Experts of a small language model.
Experts: 64 experts in each of 5 layers, 128 SwiGLU neurons an expert, 4 picks a token, a sigmoid router, a shared expert of 256 neurons.
Below are experts of layer 3 (counted from 0) of a mixture-of-experts language model. Rows are named router (the router's row for the expert) and show model dimensions 80-159. Each number is 128 + 24 x the weight over its row's rms, rounded and kept within 0 to 255. Numbers have three digits each.
Before each expert's rows: "raises" lists some tokens whose logits its average output raises strongly, later layers aside. This comes from a sample of Wikipedia text that the model never trained on.

# expert 22
raises: " and", "=", " in", ".", " ("
router:153138126116116120109134149131116108094115157159112149099120130159096137124143097117209097129149149115134098141149128096133125151104090114114089148098136151108130119105136144128165134130111122149137115132127134111146149132134120163108119174

# expert 30
raises: "din", "d", "da", "es", "p", "ire"
router:186122119080160139133105116143098104126096154122118158123117147143080116131160121149140129119134085150138119122103158116134144116095067098132113169134122130110154122127102109117134150107150127111157113121135117118132102116170115150109111133

# expert 24
raises: "\n\n", " They", " In", " The", " It", " Since"
router:127103115113130156131127124149149107113095136151129120103134130147099096133138106169186142125148100132103115147149139107149153144099080094100129167140106151095133084141091145153124181132139115114144121114135150094130129132157118134121122118

# expert 7
raises: " (", ".", " and", "s"
router:159128136108139120100131133096150119098112189154117162141100124154113111121137096155139124137121089136141117116129159116163195146147116122088021137106106111159159116161096124138104147149148148120111123100084158129135047145143142132158086137

# expert 51
raises: "\n\n", ".", ",", " to"
router:147130118102168176101129125149099126115118100124131137133116169153069099145134088126197145138119116148145086154119188105125148114118081099120104150106121169133147121095129134101115127127110153142183124097150122155107134156177118159108135120

# expert 50
raises: "'", "s", "o", "on", ".", "i"
router:151110135102148133111111112144165136150150168152080220107090149164096141147170087129161138137151104157127100100118151108155148136095149090148138147129161140130123096116123104109133136114096180120154125141158124112142111140138106134127108127

# expert 0
raises: "=", "In", "The", "As", "S", "\n\n"
router:142149167119146127123124137160134091115105112123105151137135105117109131114120125134161143119151139133132094147150098113158141138086096057119115150087146112103112124093117099144155179144103118120141126114151152156159134133153147158101107171

# expert 53
raises: ",", "s", "-", " and", "'", "."
router:150127149097142151110139125119165112134091097124118138128121130158096153118159106126159107120109096172097107121130129087142145145103131101127112124138101123152152098120136134110128147099121125074123122104222150091098132107135116133184111114

# expert 34
raises: "ve", "on", "s", "nes", "n", "ons"
router:133137108105125152098149086132150128112149129122152163151141152126100133176156138119151154140140120121108095162105110126109120138092142097124075157121138131142135120111097140144100160119116139136128127133107126101118094122135102121150134128

# expert 47
raises: "=", " |", "\n", "\n\n", ".", "|"
router:118157128115128115116113151136140088114110111106106133150126100157103137098128160131183156103116104136118089142103148135111133099127123100114088150104106098130116096157151138139140179131121125168105096114140142163150126125136116130109123182

# expert 63
raises: ",", " of", " in", "s", " and", " ("
router:171143127101156132145118082158060102150102134095125122140141124100098128165145115138142094092133138140166140099109123112111126127094122100125153129142154135109114153120091128132145124116141132128148116096076153125139146164143150134089153146

# expert 60
raises: "I", "H", "L", "\n\n", "B", "The"
router:160130135130119126117115158101099136158094149099131165146099147112102108114118066112157154150116103155131101148122158114133140131101109128123127171134110161103144145121103103123118110120110145126180134136129150137119123115155126157153144158

# expert 32
raises: "-", ",", " and", "s", " (", " in"
router:079178129120135154119114146155135128125125142112174117142116156172101157141154145104131103128128135124106084123112130102117159099118136099163174143145151132139124124110110155115138135080146148101169134119140159110131161140147135125165162104

# expert 61
raises: "s", ".", " in", " of", ",", " and"
router:101110170135134133128125153137183094122128175118131164141145136123115104135139120120158172119118164163144125166109148123113136126120140102136134129112119154090138123120073120156183124119133089149139117077113130125130155128153121122130146184

# expert 3
raises: ".", ",", "ere"
router:145163142122113102149143130104091115152065153134145158120114116126116128091139086119124131171078097120138092143114135137168132131133059129112122143110090115093136092119102108130090152130111122092136113100151138153112144107145100136151098111

# expert 40
raises: " of", ",", " and"
router:182126106114135148129118095124051125097082145116112170101111166095110115125141153138140105098129116198140107122128141093087104111121088103131134142119112136126149156124106094117171131095124134106138118110151107130156088103132152101097114141

# expert 35
raises: ".", ",", " In", "\n\n", " With", " It"
router:121095155139135165102139116148146141092096129150120131159130107133113097099153091132192110138112093125091096136155142120149145110116090060112115176151082139106148095150103130148104184132117120130104109106113165089120137142155144138135116126

# expert 15
raises: ",", ".", " in", ":", " and", "("
router:112124097094129150130117099153079114142105135133153099143109116139120124142133105152146148074124186083142131116119141096135109106111119106109118120146134131114123149106117146138110118103129137143136109093057103122150182156136105136093179175

# expert 56
raises: "-", ",", "."
router:169120161116145107145124141098108106112094173143162160141085134130091120101122077155132106126086110126134123118109163117140150108125057109096035156117081080116157131160089113131089149149168107108110107110148145155127113126133122124180111137

# expert 4
raises: "\n\n", " In", " They", " The", " It", " These"
router:117091117113129141134119111151140129124108136162139133113143119141099104134134094158173149109158126129115113141141140108156150153095097091107127180141105153089122125134087141140143170122140115111141118105137141083118141124162122159135113119

# expert 25
raises: ",", " of", " in", ".", " and", ";"
router:104134145121131161116131113147108150100110094110120155114138158108124129120145169139154108131123095155113128144103129109101120095091114087107157135133120093114125104132102140116135159080133128108171117100135128090108141088135131123157129116

# expert 28
raises: " |", ".", ",", " (", " in", " –"
router:133135117114140128105083137113125128110104163121130145140122125138069118135162079137159178155135113131132106110112166098151157124113135108127102155117131147099124145130076146106135115096139116128168119137100118122128101129196118128163130173

# expert 17
raises: "-", "|", "Col", "In", "’", "The"
router:116150162098113157092115143141175147139104143108134135157099150155096142125133093110147150093136086166155078109141119125139143139103103124127150181095109136082110114101121103145133109140133115142159165142153134136126156115174119169115087130

# expert 36
raises: "=", " \"", "  ", "\n", "-", "\n\n"
router:146126166106175160139125143137151106131121134144124101121125124121118119100159116139157128123122099137090102144119144109110120103100109141093094132121120117122134094141138143147096132136101127167147131110140153154127104108129124116112081134

# expert 44
raises: " qu", ",", " of", " ("
router:086118158096141096144114153151177086120101185095206131156130142112116140114129142118132131112088153128123146126109160102144156083127163114111126127145103104105155125090126117160164132095152107131153134098097134124139146158142162134140143152

# expert 62
raises: "\n", ".", "\n\n", ",", " a", ";"
router:128120149103139118097133147152127155169081127126135144136086120117104131135132086143152111161135115155104082119094113113155123139097101090137145133119114141094126147111115117162123139114141140089129117094134154094109170120133136127153141141

# expert 31
raises: "\n\n", "\n", " Sub"
router:150118159088127108112111166102142129159160121176135142117125106116058144116154102097177141076100130129073149163098170147110126106110129137143134156118147105119102132129112089121098154166149116127131133084135144173103139116123138135141119138

# expert 59
raises: ",", " and", "s", "\n\n", "d", " ("
router:150128125119160135108140127145132128120128121141117157145082183141095103128160140128162139125135101148123106128128151088108161120109082091134108192132127134101169105163095119125122139134128122113146103114111132117131085112150134138070116141

# expert 42
raises: ",", "/", " /", " (", "-", "."
router:145109111088142126094107111152092153122122161138101161122105114119114097131158104155146134142150121119117131145133138122112147107105140099137182157126163146105138113120119127116093132120153153118136113158067139109075099142171132142077107115

# expert 6
raises: "s", "ho", "avi", "-"
router:136115150101129148133116141144165113121115132117108185137071118164081119125166126130160124143136081126120066148128143106128135132096107093124092163135127114115135117119120141127119144120111148114135123116145136110115102103168105150141103139

# expert 46
raises: " a", " part", " an"
router:105100149150149096146126165131110117094124125145109160132098111169095116095132132131143117153149126148151109164143160088154107149097101065149101122142089092109140138142131092103105109110137114134172084104119161144164130103133130123155122135

# expert 8
raises: "\n", "-", "\n\n", " to", "."
router:160170161083177110168147141131128067148142113107148138173113131170084125126117151145163118167130085148149068118099120122141116126059121089120118155163127145095143127116111159130138136130154174119129113138096099158116109115146111161092109154

# expert 2
raises: ",", "-", "s", " and", ".", "'"
router:156133105089150161125086127140139108108124127110142128129075132103100104128143099148183145126153085133129094126134198106115140108120155089118085156122137132097138120124115140161143129106153110133158131140128130102117140110146139140102168171

# expert 13
raises: ",", " (", ".", ";", " and", " of"
router:122096133122136127111113152138130085134085172100171151137117122141105147156148122141113124128095148168110114141121157099156152119115122119124134132093139096091132144105101145129129115088142141137182137157141100143125118120140123157173114114

# expert 26
raises: "y", " and", "s", "-", "i", "il"
router:170154129137153121156123103159133119126092110114108120159148124141107140139142144117150158144109155145130127145104127113137098128108121107155128202119112129141109110121073095111114144118094137162148126099144093100085129124161153119133146151

# expert 37
raises: "'", "ne", ".", "-", "ti", " d"
router:128124135115146139066094112185155137108150121134136103148112155141112107111127119113153189158113101105088136120131144107111111152103157106182127177138094104131155112106150140149110135105163118129159139150136132151102129146174134110080128150

# expert 57
raises: "-", ",", ".", " for", " and", " of"
router:111117091120141150111105085161085124109123127132109099120108148117116092116144109133132157106139158128113125143142130098153123112086114119158105136135113131122152108087099139118135132099116141150152124093063105109116149152155145144071156145